{
  "num_hidden_layers": 13,
  "hidden_act": "geglu",
  "balance_bias": false,
  "lr_router": 0.00096,
  "vocab_size": 16384,
  "norm_place": "peri",
  "tie_word_embeddings": true,
  "extras": ["capped logits"],
  "init_std_qkv": 0.045,
  "learning_rate": 0.00148,
  "decay_shape": "sqrt",
  "final_lr_fraction": 0.0,
  "max_seq_len": 256,
  "train_tokens": 474400000,
  "dataset": "wikipedia_en"
}
Below are experts of layer 4 (counted from 0) of a mixture-of-experts language model. Rows are named router (the router's row for the expert), gate (a neuron's input weights, with its number), up (a neuron's input weights, with its number), down (a neuron's output weights, with its number) and show model dimensions 64-127. Each number is 128 + 32 x the weight over its row's rms, rounded and kept within 0 to 255.
Before each expert's rows: a language model's description of what the expert responds to; "mostly gets" lists some tokens that are sent to it at least half of the time. This comes from a sample of Wikipedia text that the model never trained on.

# expert 28
Description: Foreign names and place data. Accented capitals, Thai script and currency symbols in non-English names and place articles, plus municipality, village, parish and line breaks.
mostly gets: " €", " £", " Š", " municipality", "า", " village"
router [119 129 143 156 134 154 157 119 175 117  96 185 155 111 144  40  96 129 138  78 127 183 113  83 135 139 145 132 198 168 159 145 121 169  77  54 111 130 129  98  88 142 126 146 111 107 180 108 106 111 105 148  96 103 103 113 125  10  96 135 144 150 121 115]
gate0 [ 77 154 135 120 125 158 153 115 127 134  92  67 116  87 119 160 101 109 172  99  80 141 166 154  50 118 127 152 102 171 152 184 154 160 136 121 103 181 121 117 145 118 132 105  76 141 151  73 189  99 126 168 120  47 178  94 106 163 160 116  99 137 168 139]
up0 [ 80 152 128 149  69 181 160 125 102 119 147 104 123 113 169 199 107 135 196  95 147 126 116 125  83  90 137 211 112 166  91 140 139 163 121 102  22  99 117  88 148 141  99 103  81 117 127 109 131 157 216 136 126  75 106  95 113 150 161 117  90  99 115 127]
down0 [119 125 148 121 187 124  60 134 165 121 132 102 159 130 111 113  82 107 143 139 175 134 137 193 120  81  79  95 133 103  79 123  96  92 152 169 104 117 119 174 104  97 164 137 133 122 125 177  91 150 134  65 186  80 138 126 169  92  60 104 116 138 123 162]
gate1 [111 172 127 155 164 105 108 116 133 157  64 115 135 108 139 152 100 176 119 128 145 110 127 157 136 103  91 162 150  75 160 146 111 135  99 204 150 102 131 145 154 121 162 147 149 171 130 145  93 109 105 188 181 159 161 128 118 116 110 138 111 157 173  76]
up1 [109 181  75 199 121  93 134 158 124 157 137 113 154 138 148 194 156 165 105 118  92  99 176 150 106 117  54 162 130 132 187 124 198 132 111 165  96  72 189  74 118 118 104 123 127 112  91 113 109 155 124 182 154 104 106 114 164 114 110 108 151 157 179 152]
down1 [140 145 124  89 119 131 126 100 130  95 146 141  59 114 146 119  96  83 191 123 110 105 165 120 117 111  72 129 134 149 134 129  82 162 159 140  92 149 101 134 102 143 155 105 165 131  45 120 162 115 104 116  92 124  95 148 108 140 106 222 158 128 135 182]
gate2 [105 104 107 121 165 151  84 151 116 144 107 111 212  97 163 137 181  70 125 163 132 192 130 159 123 110 145 103  90 153  60 154 140 155 203 130 126 129  98 129 100 170 118 105  98  76 135 112  88 162 135  87 133 133  76 116 153 108 131 144   6 112 112 170]
up2 [127 147 129 120 188 131 101 131 175 126 121 128 176  62 113 112 121  72 116 118 108 155 157  46 128 104 133 116 106 142 127 157 119 132 163 151 168 146  89 108  78 164 139 115 144 100 161 119  97 166 132 168 139 152 123 116 152  92  78 132  11 196  95 156]
down2 [103  73 125 112 121 112 116 111 164 126 198  74  84 155 120 138  68 115 113 121 134 107 124 114 189 115 134 124  79  68 131 109 113 106 153  77 116 111 132 176 156  90 127 146 138  85 164 115  90 114 154  94 126 161 116 140 152 129 151 118 163 131 141 160]

# expert 18
Description: Mid-word continuations. Word pieces continuing a split word, such as 's, b in Herzogenbusch, -istic, -ational, and the verb be after can or could.
mostly gets: " be", " could", "'s", " Marine", "er's", "a's"
router [117 130 106 162 129 131  76 110 123 179 216  87 207 127 178  55 117 136 158 125 152 119 135 144 208 138  94 111 142 143 165  98 125 133 133  97  87 106 101  85 117 124 138 110 145 143 150 143  94 118 108 117  95  71 149 128 117 177 135 102 157  79 102 139]
gate0 [146 111 182 179 145 126 119 174 114 126 103 126  98 131  77  93  98  82 153 117 175 152 110 132 156  83 129 119 112 129 135 143 110 133 113 114  79 145 206 150 155 116 176 223 143 126 127  91 173  92 164 120 129 107 144 141  59 217  90 130 130 135 184 146]
up0 [160 128 126  89  83 129 184 170 133  88 144 129 114 160 114 124 157 115 121  94 133  94  83 131 128  78 141  94 147 111 120 131 100  68 119 125 168  97 137 137  83  38 114 202 145 155 159 155 156 130 219 128 125 138 104 177 136 149  96 112 130 156 131 101]
down0 [134 152  78  99 168 169 158 133 149 119  87 117 106 102 102 135  88  97 146 107 139 134 165 139  81 179 195 168 166 131 179 109 139 158 134 134 105  61 130 143 135 162 150  94 129 100 140  73 148 190 129 139 112 148  94 124 129  87 146 129 121 101 198 137]
gate1 [ 75  63 134 168 148 112  90 163 120  90 113 154 148 135 114 133 138  79 172 152 173 129 119 145 118 161 100 128 173 158  80 151 152 163 119  90 167 193  74 169 146 112 132 118 100 115 133 102 109 139 114 100  85 139  97 146  82  99 157 189 146 122  64 143]
up1 [118 131 105 164 134 143 108 143  88 101 129 159 102  68  98 101  80  85 155 187 153 138 123 168 155 131  76  79 130 153 118 138 177  82 170 128 165 184 163 122 103 129 128  82 137 189 114 134 146 165  76 101 102 170 122 121 132 145 115 142 138 142 176 123]
down1 [116 124 162 120 176 114  91  69  90 156  85 148 115 159 190 104 164 136 127  80 100 164 124 135 160 132 142 138 101 179 143 124  86 158 134 122 147  50 144 180 177 126 156 176 108 110  85 161  98 115  84 119  87 171 131 184 103  81 139  87 131 115 117 111]
gate2 [126 122 112  93  86 152 118  40 127 121 148 101 150 108 137 129 107 101 130 127 107 163 141 148 126 139 123 137 153 128 171  97 148 138 127  30  91 181 111 116  92 138 111 131 108 127 115  95  90 152 119 210 101 124 156 161 108 144 171  96 144 114 100 131]
up2 [129  94 115 164 146 100 125  61 134 128 149 126 161 170 125  92 157 133 118 213 149  85 130  54 138 147  89 159 146 142  94 149  73  58 138  96 178 102 159  65 131 128  58 131  60 150 118 179 159 112 109 123 139 192 151 158 174 157 153 129 182 118 120 126]
down2 [131 150 148 165 171 110  83 111 113 106  89 136 115 131 124  93 129 123 112 134 139 130 145 116  85  92 190 142 194 126 122 198 120 156  79  91  94 131 141 129 115 178 194 125 155 188  97  92 153 170 102  99 153 169  71 105 144 114 133 140 166  70 175  96]

# expert 61
Description: Determiners and quantifiers. Determiners and quantifiers after the, of or in, such as that, this, such, other, many, these, and particular in in particular.
mostly gets: " this", " other", " such", " some", " that", " many"
router [133 107 161 180  99 172 109 147 141 170 131 128 139 157  81 156 147  87 164 149 154 168 155 192  80  90 102 126 122 144 118 128 141 109 145 100 156 137 140 141 160  64 121 166 100 178 102 147  89 114 142 109 167 158 165 167 131 163 122 177 114 159 119  87]
gate0 [171 152 130 174 153 108 110  97  96  98 144 133 202  86 167  74 113 152 140 112 120 154 157 110 137 204 132  86 144 138 119 145 132 118 152 129 137  94 107 185 119 102 122 175 144 129 117  74 121 144  92 148  89 163 157 101 161 137 175 104  41 178 131 127]
up0 [ 88 123 181 113  97 136 144 113 120 151 105 120 121 129 135  96  87 182  94 196  91 147 138 142  89 127 148 113 188 157 109  89 164  94 102 130  98 123  86 132 117  93 103 144  86 106 141 101 121 110 133 119 133 123  85 135 132 138 111 122  84 125 110  69]
down0 [ 79 125  71 122 124 158 176 145 138 158 116 116 155 119 127 113  88  88 106  80 219  96 116 115 151 107 125 124 125 106  89  74 196 118 114 107  64 176  76  87 173 171 121 106 180 122 115 111 158 166 109 152 145 132 116 158 126 136 135 144  98 136 107  91]
gate1 [117 171  96 119 111 100 110 133 195 107 158 100 145 172 132 154 159 116 121 140 181 126 159 155 110 211 101 102  86 115  73 108 117 146 169 129 145 161 136  76 105  85 109 102 137 113  89 158 163 155 145 185 127 163 158 120 176 131 119 144 171  81 104 138]
up1 [ 76 137 132 133 149 134 136 145 130 133 155 122  97 222 140 128 140  98 111  95 149 114 179  85  95 175  96  84 138 159 144 142 126 125 127 125 145 110 129  74  84 131 119  78 145  91 171 135 163 151 126 196 102 186 144 110 185 139 131 144 111 111 124 121]
down1 [120 111  99 118 159  88 114 126 206 153 101 121 109 113 103 133 162 153 110 147 130 138 172 123 132 186 108 118 132 157 118 124 166 165 141 144 145 168 117 122 156 132  76 121  97 117 187 134  93  39  72  96 113 141 159 163 107 143 144 131  81  99  89 106]
gate2 [114 139 167 165 117 111 159  91 104  93  62 120 200 112 159 187  89  49  91 129 147 117 148  83 124 122 124 104 143 124 174  90 133 163  96 144 109 166  73  85  87 134 172 119 140 107 160 122 184  89 106 169 109 139 143 161 142 106  80 119 155 130 109 126]
up2 [ 66 102 160 131 126  95  74 123 196 112 101 158 152 122  94 184 147  97 141 123  99 105 157 118 144 121 107 101 113  77 122 107 183 116 116 126 159 170  69  99  97  50 166  63 166 102 144  90 117  90 143 145 110 158 129 186 169 129  88  84 125 214 144 136]
down2 [125 141 148 137 157 130 135 160  99  68 130 164  87 112 162 152 144 146 146 117 138 161 102  92 148  99 101 101 114 109 149 150 130 119 180  98 142 151  98 114 110 125 105 100 106 227 140 136  90 161  85 144  81 135 121  98  63 153 156 150  99 109 130 160]

# expert 45
Description: Section headings and table cells. Wikipedia == heading markers like ==See also==, table pipes in sports and election tables, and common words and, the, in.
mostly gets: " ==", "==See", "|---|---|", "===H", " Rights", "==B"
router [ 82 150 165 121 134 185 156 110 125 103 186 118 157 100 172  72  75 123 116 161 124 191 123 164 142  81 112 147 236 138 144  99 109 130 126  94  77 108 123  90  81 110 138  77 125  94 158 135 129 128 142 128 113 120 128 180 121 101 159 171 156 158  96 117]
gate0 [154  79 186 199 101 135 108 113 116 111 153 127 170  99 150 118  89 152 166  65 187  97 106 158  55 162 111  65 102 150 114 147 178 152 158 106 130 161 172 145 139 131 115  99 109 123 160 161 163  90 109  69 115 176 135 107 132 104 125 115 101 107 103 165]
up0 [155 148  94  80 170 145  68 136  94 187 152 107 123 103 161 154 172  71 119  91 140 178 170  79  42  81 130 151  76 113 141  98 180 143 129 179  92 128 113 147 145 144 104 238 151 136  99 139 141 158 105 161 163 146 154 178  99 125 139  78 118  95 154 114]
down0 [131 122 153 143 100 127 163  92 135 135 105 152 154 109  85 178 120 152 123 125 162 151 206 118 111  84 134  84 164 175 120 128 102 157 107 108 136  86 125 126 142  88 163 123 184 188 105 121  90  93  98  83  95 150  96 108 202 124 178 134 158  65 152  71]
gate1 [193 131  64 129 131 124 111 117 177 133  99 133  89 149 104 111 116 159 164 131 125 145 166 132  81 142 101  47  96 151 153 146 147 119 124  93 120 131  78 186 161 123 105  92 114 152 118 168 147 112  82 126 142 168 160 142 171 147 133 166 153 111  98  88]
up1 [187  93  89 123 148  96 138  72 136  96 163 117 138 137 118 108 170 135 129 188 147 146 126  85  92 124 133  71 147 141 118 144 132 160 147  90  95 131 137 117 183 134 115 105 128  71 140 217 113 151  96 103 122 140 214 146 152 133 128 103 119 110 115 163]
down1 [129 121 194 130 172 139 135  79 163 112 186 166 188  95 169 163  92 150 115 153 160 105 119 133 166 150 151 129  74 144  96  54 124 146 149 218 136 140 140 146 147  98  88 134 164  83 111  83 117 103 128 136 131 156 181 139 100 129 105 115  97 119  86 153]
gate2 [167 140 124 145 176 116 147  79  89 134 177 101 182 145 100 114 156 125 132  99 145 121 162 138  52 118 160 124 127  94 141 180 127  27 115 100 134 132 153 132 134 152 104 114 187 153 145 158 115 114  93 117  62 104 145  75 129 163 113 140 132 159 134 105]
up2 [148 131 169 132 159 154 116  94 122 112 128 105 150 136 125 116  68 116 113 123 124  89 146 131 115 140 166 135 119 120  99 119 133 114  82 104 169 151 173 125 111 148 183  93 148 188 128 138 104 147 106 169 108 105 199  66 116 185 173 133  94 148 110 111]
down2 [109 171 152  79 116 111 187  94 149 124  87 163 109 172 130 110  98  57 139 171 121 143 131 156  98 125 104 152 119  92 103 104 127 148 178 193 144 129 116 108 195 135 127 128 154 104 148 106 106 103 134 165 122  85  90 166 116  95  73 134 108 197 132 138]

# expert 34
Description: Verbs after subjects. Auxiliary and main verbs right after a subject noun or pronoun, such as is, was, were, have, would, comes, and relatives which, who.
mostly gets: " were", " are", " who", " have", " will", " would"
router [151  99 107 145  74 158 110 152 202 132 126 167 113 115  84 193 130 129 174 136  98  72 174 143 143  69  92  79 161 142 166 126 151 175 128 111 113 128 130 148 102 123  98 139  79 158 105 120 135 110 115 171 134 101 128 138  82 111  54 132 189  93 146 198]
gate0 [109 187 166 172 121 128 146 127 133 184 167 141 168  81  95  95 137 138 111 108 131  88 139  94 113  88  99  80 127 125 105 146 140 106 160 103 147 110 151 111 166 137 111  70  85 128 132 126 158  37  73  83 109 124 139  82 174 141 181 142 141 104 136 129]
up0 [116  56  81  95 167 113  74 113  56 103 153 110 120 147 162 136 121 122 107 146  76 148 148  97 131 167 130 108 112 146 144  80  63 123 131 172 135 151 128  98 135 142 140 160 171 195 144 144  98 150 131 101 188 102 144 102  96  90 117  67  86 122 124 117]
down0 [206 164 112  45 115 177 126 144 122  96  86 117 134 111 122 136 121 163 187  79  94 156 111  51 147 212 128 143 108 116 146  93  88  90 109 103 103 124 121 118 107 175 149 100 104 145 152 153  79  72 159 137 175 162 202 149 113 165 151 110 117 161 164 146]
gate1 [124 111  92 121  98 147 168 121 159  93  98  90 111 176 167 171 144 168 152 129 150  99 123 126 101 119 110 134 149 137 130 104  73 138  74 130 164 134 125 111 149  81 174  90  98 143  99 145  80 135 143 128 130  85 129  96 146 132 150 131  76 176  58 142]
up1 [167 126 130 187 143 110  54 128  81 142 183 121 151 146 113 114  72  60 161  52  96 141 160  94 142 102 138 114  62 141 134 147 169 164 146  92 100  50  63  79 101 128  92 204 127 164 147 108 131 126 137  92  97 157 124 109  55  97 155 147 129 100 192 133]
down1 [101 136 123 148  90 113 190 111 125 194  59 136 135 158 149  90 166 143 112 111 138 104 108 132 118 126 141 156 162 152 119 133 114 126 116 115 218 107 113 177 149  77  73 139  94  99 132 119 130 155 110 131 138 111 121 146 105 114  97 132 191 114  84 144]
gate2 [106  65 155 140 165 138  71 122 147  91 151 169  71 142 103 151 129 161 115 149  34 131 124 164 118 136 145 134 125 124 145 179  77 126 140 128  99 104  87 143 147  92  89 125 155 189 100 126 123 186 186  97 120 103 121 141  89 121 156 132 170 169 100 111]
up2 [150 179 152 138 104 131 115 126  88 123 103  93 113  84 101 158 141 119 113 202 171 108  77 132  96 116 129 141 125 127  75 124  71 149 123  85  86 124  75 144  89 171 133 162 135 118 103  55 120 103 146 176 133 130 117 153 128 121 148 130  92 150 115 122]
down2 [129 166  95  66 186 136 207 126 127 149 206 143 154 136 161 138 151 121 147  72 139 163 125 117 110 141 132 128 182  93 132 134 176 160 147 129 131 124 107  78  85 134 153  84 124 107 146 144  58 110  90 151 123 141  74 113 126 114 117 128 129 112 125  87]

# expert 48
Description: Capital letters in acronyms. Single capital letters inside acronyms, codes and abbreviations, like H in BRH or MHz, N in MN-21, C in TWC, (M.
mostly gets: "H", " (M", "\n ", " (N", " (L", " (P"
router [162 118 158 109 173 177 122 118 106  96  61 120 143 111  99  61 135  91 172  76  90 188 138  78 122 137 163 158 121 129 136 151 106 112 124 140 100 162 107  70 152 157 161 170 109  94 140 156 156 105 152  91 138  97 116 152  69 126  75 141 143 131 172 153]
gate0 [ 96 155 132 129 179 132  81 117  84 105 108 115 162 171  98 103 144 155 151 132 129 104 118 117 116  87 126 102 117  82 127 159  88 154 139 144  81 125 181 173 154 157 106 140 112 139 123 137 168 142 114 144 131  69 123 182 185  79  38 177 151 139 179 202]
up0 [164 119 179 161 152 163  51 167 103 106 153 135  54 125 138 139  79 200 172 106 136 131 134  97  94 128  99 112 147 170 151 149  94 133 119 115 166  79 104 110 138  69 152 109 151 158 124  75 117  84 157 147 173 136 123 166 126 117 133 152 117 109 152  98]
down0 [ 72 164  88 114 157 155 120 187 124  97  66  95  92 157  77 123 169 156 146  96 130 133 133 113 169 150 206 105  98 144 104 140  74 135 124 101 119 132 178 173 185 151 161 131 139 125  57 141 154 114 161 103 139  74 108  89  99 150  99 161 127 144 177 126]
gate1 [172 145 140 197 124 121 165 134  67 134  89 158 115 108 108 136 188 157 103 165 132  85 228 120 130 124 119 109  79 107 105 169 154 114 151 122 143 109 119 145 133 100 114 145  36 178 195 168 140 117 129 129 192 127 129  82 164 146 140 142 123 137 126 150]
up1 [163 179 168 150  97  88 143 190  91 107  86 112 138  69  84 131 221 123 126 120 151  92  90  89 141 139 140 123 136  48 134 104 155 148 155 115 104 163 169 110 145 125 191 126 103 141 144 171 143 161 135 101 174 148  87 148 134 116 110 156 140  90 159 129]
down1 [171  78 127 152 137 100  88 222 137 103 141 109  98 127 136 170 151  88 144  79 127 173 119 137 147 170 131 158 131 137 146 189 117 170 132 110 108 136 187  96 150  96 140 115 121 108 109 144 102 109  86 181 126 121 115 183 145 121 130 133 146 149 145 130]
gate2 [160 157 167 141 152 131 156 148 109 154 137  96 146 148 142  78 147  80 135 127 125 199 153 184  94 132  88 141 157 144 150 118 153 162 136 163 120  81  93 114  94 162 112 101  89 116  83 205 133 144 101 204  65 122 102 116 142 178 139 118 137 177 157 104]
up2 [228 135 104 106 107 136  91 120 144 120 131 154  96 101 152 192 140 119 116 142  83 147 166 133  88 155 140  72 144 149 138 136 152  97 147 100 203  87 110 149 125 128 202  78 146  79 137 141 106 101 155 159 146 172  94 124 143 151 139  75 115 167 130  81]
down2 [ 94  89 142 110 138 125  81 149 142 134 123 141 102  96 114 165 120 176  91 139 127 131 150 136 130 136 141 138 141 169 149 132 141 165 154 162 158 140  76  90 153 147 117 114  34  95  90 149 113 100 101 112  51  51  97  64  92  84 101 219 136 106  79 140]

# expert 23
Description: Single letters in words. Lone letters and short consonant pieces inside words, often foreign or unusual names, e.g. Notre, Herta, asthma, Matthew.
mostly gets: " H", "re", "ah", "ir", " par", " Per"
router [ 84  93 140  88 153 157 162 115 124 118 152  54 105 139 140 183 102 183 114 108 170 115 187  81 170 140 166 102 149 139 164 154 152 137  87  73  97 147 150 126  99 120 110 112 136  90  85 123  90 156 164  86 141  96 161  58 138 186 140 128 148 169 103 119]
gate0 [128  91 135 123 198 121 123 134  81 127  81  84  60 173 119  91 120 172 105 112 149 138 122  91 117 105 136 144 137 152 157 186 138 124 168 131 111 173 140 156 139 169 123 114 125  88 104 126 163 160 118 150  84 169 178 131  68 161 120 118 129 101  99 211]
up0 [ 90 100 114 134 166 123 127 184 159  99 123 155 114 139 114 186 104 133  93  98 143 151 153 141 191 152 150 186 120 127 107 146 136  67 126 115 160 184 123  79 160 171 148 167 104 113 101 105 139 152  48 102  87  99 125 111 106 152 104 122 123 101 123  64]
down0 [177 140 163 180  75 177  99  84 143 192  56 123 114  90 126 178 195  95 186 158 150 160 154 144 168 117  95 134 132 189 164 167 160 159 106 190 144 113  94  98 104  85 165 108 149 136 164 135 128  69 123 158 129 166  98 175 137 131  95 137 115 118 109 143]
gate1 [145 127 163 127 116 115 175 190  29 101 148 144  54 149 108 151 107 156 172 167  93 167 114 176 163 112 111 147  68 139 130 122 127  66 182 115 162 117 140 153  98 174 171 157 156 165 131 124 148  79 121 122 106 124  92 145 113 143 180  99 126 111 158 138]
up1 [130 125  76 161 138 125 130 160 136 158 109 162 187  91  88 139  84  93 130  66 107 130 111 119 118  92 119  84 115  97 131 130 145 110  68 107  87 149 132  96 113 170 197 150 112 120 112 109 158 116 130 105  99 115  93 109 108 136 110 130 140 180 112 148]
down1 [131  97 126  95 142  91 120 151 131 144 134 111 145 109 133  66 113 210 134 152 113 135 147 147 122 165  61 125 127 113 150  97 173 158 103  76 107  99 175 136 118 140  91 182 146 146 134 158 101 114  97 132  99 122 169 152 103 127 179  97 189 104 115 200]
gate2 [116 143 128 139  92 127 106 204  39 120  97 103  97 104 130 138  93 138 139 112 106 138  98 150 108  80 167 117 135 157  69 137 139 103 104 130 112 221 100 114 133 133 133 118 139 126 115  60 107 140 110 101 104 107 145 109 137 113  77 144 131  83 116 145]
up2 [127 140 122 119 146 165  75 127 151 113 144 159 117 108 146 134  88 113 126 136 155 102 204 112 133 128 190  81 117 136 140 112 222 127 126 116  84 114 130 151 155 153 131 158 131  42 103 139  76  57 186  61 132 141 161 104  78  99  75 163 150 141  66 153]
down2 [184 114 120  75 170 142 157 113 114 100 137  91  87  36 106 173 113 109 120 134 160 156 171 107 171  92 118 134 129 160 132 151 108 116 123 145  91 161 122 149 145 159 140  87 141  97 140 164 123 175  71 188 130 129 159  68 103 134 150 117 133 136 157 191]

# expert 7
Description: Sports tables and careers. Row-opening pipe characters in sports results tables, plus sports-career words such as signed, scored, touchdown, playoff and coach.
mostly gets: "|", " Apps", "-yard", " touchdown", " playoff", " championship"
router [112 135  83  66 151 120 151 184 121 129  41 135 138 168  95 138  84  98  93 172 125 137 132 124 165 167 126 111  72 149 133 160 117 130 139 101  93 113  53 107 139 102 131 135 120 108 127 103 118 155  99 137 124 132 132 110 117 128  87 131 103  48 131  88]
gate0 [ 85 102 123  86 150 119 121  87  96 184 202 145  56  98 111 116 156  75  86  73  88 155 141 143  91 160 159 126 108  74 164 175 195 181 120 175 126 120 199 158  93 128 155  90 128 124  92 103 126  77 114 143 125 108 137 121 107  61  59  96  94 110 155 133]
up0 [144 172 112 109 209  74 152  89  50 156 180 121 101 133  97  85 151 103  92 107 129 129  97 196  81 124 142 124  73 134 172 149 188  88 108 175 146  89 109 139 108 144  99 107 142 127 134  90 144  91  93  94 107 133 122  57 129  99 135  97  62  81 122 126]
down0 [176 104 129 124 160  72 103 165 132 143 179  97 118 146 177  82 148 191  90 124 125  89  91 124 155 176 133 170  97 116 126 124 139  99 113 133 121 123 124  87 175 138 176 103 110  77 117  90 112 136  91 112 165 113 155 136 122 159 151 111 163 157 140 136]
gate1 [124 169  75 148 144 129 155 111  76 152 136 203  80 173 158 128 129 131 119 134 117 129 115 106 127 176 102 174 129  89 149  69 125  58 133 151 126 119  92 111  87 109 151  89 172 105 135 126 183 110 148 194 135 144  73 131 125 118 116 155 139 152 136 117]
up1 [136 132 127 127 128 179 174  66 186 129 126 149 125 125 133 141  99  71  90 135  55 104  89  97 165 100 162 157 134  86 147 114 112 213 151 124 100  98  87 123 102 128 213 128 148 111 160  76 124 115 156 155 109 121 171  82 185 143 208 113  61 153  96 159]
down1 [123  71 170 176 111 117 122 185 114 152 171  83  82 155 149 102 155 171 137 147 121 166 151 176 115 111 155  92  99 141 109 143 173  49 151 154 177 154 187 104 165 114  80 173 100 108 112 193 132 115  82 126 141 113 117 146  66 119 144 116 169 109 128  99]
gate2 [122  85  81 139 138 136 111 151 123 137 146 127  99 158  93 161 141  85 130 113 111 152 154  75 113 163 197 145  93  76 160 165 122 176  99 114 101  99 114 108 154 115 111 116 150 101 156  90  91 154 146 113 174  61 129 149 177 155 120 126 104  91 140 166]
up2 [166 114 183 114 133  80 160 125 112  83  76 133 164 105 148 108  26 147 221 113  72 126 165 147 111 126 105  84 143 124 124 161 144 122 202 122 129 147 131 144  74 142 124 136  66 140 103 150  56 115 102 105 100 176 136 128 123 125 106 122 113 113 116 148]
down2 [102 184 127 198 143 119 101  74 121 111 167  86  84 135 135 144 118 156 100 164 122 153 150  97 140 186 123 187  93 115 132  66 135 102 111 157 121 177 119  97 212 177 112 126 159 145 118 115 164  97 164 104 153  90  90 118 132 164 194 150  89 121 100 130]

# expert 58
Description: Possessive and other determiners. Possessive determiners and other determiners before nouns, such as his, their, its, her, all, next in the next day.
mostly gets: " his", " their", " her", " its", " all", " last"
router [ 85 134 118 104  83 202 131 136 163 104 155 131 141 162 191 108 106  97 136 153 151 135  94 161 111  85 167 137 168 138 112  63 113 115  95 175 188 114 111 144  91 105 135 168  83 111 182 107 108  94 131 162 200 156  39 159  90 169 155 171 119 134 113 176]
gate0 [ 90 118 152  73  99 172 153 162 130 142 160  90 123  97 187 143 126 136 166 146 103 100 100 143 121 114 153 101 156 127 113  68 102 148  90 124 163  75 117 134 124 112 111 112 119  77 137 128 142 116 149  97 167  99 138 110 135 164  74 154 122  67 153  88]
up0 [124 116 105 144 100 136 183 134 124 100 124 165 130  94 105 117 161 121  55  82 125 160  89 107 191 128 139 140 135 129  96 127 132 175 183 152 124 146 161  79 119 200 197  82 137 127 101 102 148 184  76 146 145 106 160 143 184 113 138  91 114  65 126  92]
down0 [164  21 120 177 116 160 138 100 141 169 119 142 166 179 255 159 122 150 164 119 125 127 155 134  52 138 112 150 138  85 112 118  72 110 115  99 113 142 134 120 143 113 115 178 138 169 147 130  84  98 123 132 141  61 156 145 116  82 105 113 126 117  83  58]
gate1 [110  86  96 136  83 111 108 111 169 144 157  68 174 121 141 135 101 117 220 158 187 133  99 145 168 102 164 194 122 124 157 131 120 165 100  79 136 186  71 132 151 111 115 119 144 182 105  88 131 101 127 122 110 137 110 132 143 122 136 153 180 122 145 124]
up1 [156 146 125 115 101 125 136 186 128 128 120 172  71 184 127 106 140 131 120 140 140 143 123 140  74 110 162 116 136 172 106 168 154 119 117 110 118 101 121 125  75  37 117 148 105 138  51 141 123 165 151 154 153 171 171 109 116 140  89 161 143 138  85 109]
down1 [136 135 153 110  88 159 107  72 156 106 162 105  96  91 224 140 175  89 104 140 137 177 137 149 151  78  99  93  94  99 115 132 113 112 153 149  96 180 102 162 157 106  77 117  99 109  88 136 165 116  94  94 127  93  83 122 127 215 139 114 157  88 178 126]
gate2 [133  82 170 116 146 121 126 164 147 152  90 187  91 123 104 172 136 132 100 109  65 138 120  70 104 102  86  98 127 152  94 143 119  80 155 175 146 122 145 127 128  51 176  72 211 117 111  94 109 164 184 102 136 115 104 150 108  72  72 105 178 144 134 154]
up2 [158 118 154 147  94 140 136  68 109  80 172 126 106 177  86  63 188 103 127 157 108 110 134 157 160 159 138  94 148  81 166 124 117 130 138 127  75 104 171 104 121 148 183 155 102 184 173 149 136 174 162 147 143  78 149 105 124 155 191 165 142 135 155 167]
down2 [148 136 133 156 121  74 123 140 108 103 193 122 123 165 118 120 158 164 136 122 141 139 148 126 108 210 168 149 112 112 145 110 128  79 128  86 118  93 150 116 121 128 182 139 109 122 155 159  88 193  88 104 103 112 156  92 161 130 130 123 184 115 103  79]

# expert 4
Description: Word-initial foreign fragments. Single-letter or short word-start pieces, often in French or Latin names and titles, such as p, r, de, it in guitars.
mostly gets: " t", " de", " p", " s", " r", " h"
router [166 118 101 114 140 108 138 127 165 123 139  90 111 112 178 127 159 154  78 128 148 167  68 122 193 116 130 137 126 200 156  97 146  95  81 185 109 133 140 124 129 130 103 159  92 122 155 144 140 159 126 123 148  94  89  95 118 155 106 113 169 176 120 110]
gate0 [102 145 108 142 125 118  44 131 109 122 118 120  29 155 106 160 108 205 141 124 124  96 158 157 173 139 113 122 119 151 100 151 195 134 153 125 137 169 174 164 124 124  71 116 110 114 156 108  86 110 105 119 155 119  98  90 159 136 148 149 129  66 111 127]
up0 [130 124  88 133 168 102 222  75 133 141 108 145 166 193 147 145 159 133 107 121  63  93 142 123 134 177 138 134 132 114 192 103 126 127 144 154 125  79  65  80 146 127 146 113 144 195 138 131 137 120 155  92 122 149 159 157 146 140 132 133 145 135 157 127]
down0 [ 91 156  73 126 135  80 124 136 102 148 111 128 125 130 106  98  97 140 115 121 135 177 143 135  95  82 139 169 187 120  91  54 133 174 112 179 115 149 160 122 123 123  70 161 161 127 157 111 119  92  64 134 123 121 131 174  82 165  87 108  95  97 132 102]
gate1 [150 118 123 107 165 121 157  79 117 126 156 151 106 162 104 111 109 115 150 119 135  64 141  93  91 141  70 146 110  46 187 165 117 142 192 157 152 114 145 162 135 148 153 131 109 159 159  87 127 135 114 108  77 143 144  98  88  71 118  66 125  86 207 148]
up1 [106 151 124 176 137  68 144 130  65 124 114 143 165 143  57 135 204 139 116 117  78 116 161 106 110 162 176  92  89  94 142 153 156 146 107 112 172 169 177 135 130 100  65 108 127 179 141 108  91 156  65 132 128 116 132 136 123 150 121 140 144 117  66 120]
down1 [ 67 153 134 129 167  99  49 145 112 129 214 117 125  98  69 171  94 163 129 114 119 119 148 135 131 181 131 111 104  92 161 147 145  75 105 167 131 154 134  79 138 192 121 143 128  88 154 196 146 109 117 150 142 104 128  96  61 123 144 100 108 148  86  89]
gate2 [119 153 126 137 134 115 122 122 156 121  89 104 136 151 194 135 122  88 101 123 124 135 119  79 116 141 167 127 144  72 121 157 136 146 149 119 154 158 107 155 211 148 121 134 169 162 115 120 162  71 169 125 105 130 167 146 188  90 136 175 101 149 183 149]
up2 [140  94 160 179 121 133  91 191  77 178 111 132 129 134 117 154 137 164 140 104 126 124 151 119 116 129 143 138  55 167 135 115 156 124  76 178 146 154 179 134  84 147  90 140  89 100  84  93  67 129 102 161 141 165  98 138 169 119 146 120 147  71 136  71]
down2 [138 166 185 114  79 103  90 136 119 147 161 148 132 195 117 142  95  76 127 124 104 126 182 170  76 156 130 199 162  93 143 174 121 112  65 203 168 149 100 137 111 119  74 135 127 129 133 126 134 154 102 165 131  97 108  88 182 156 128  72 118 103 162 118]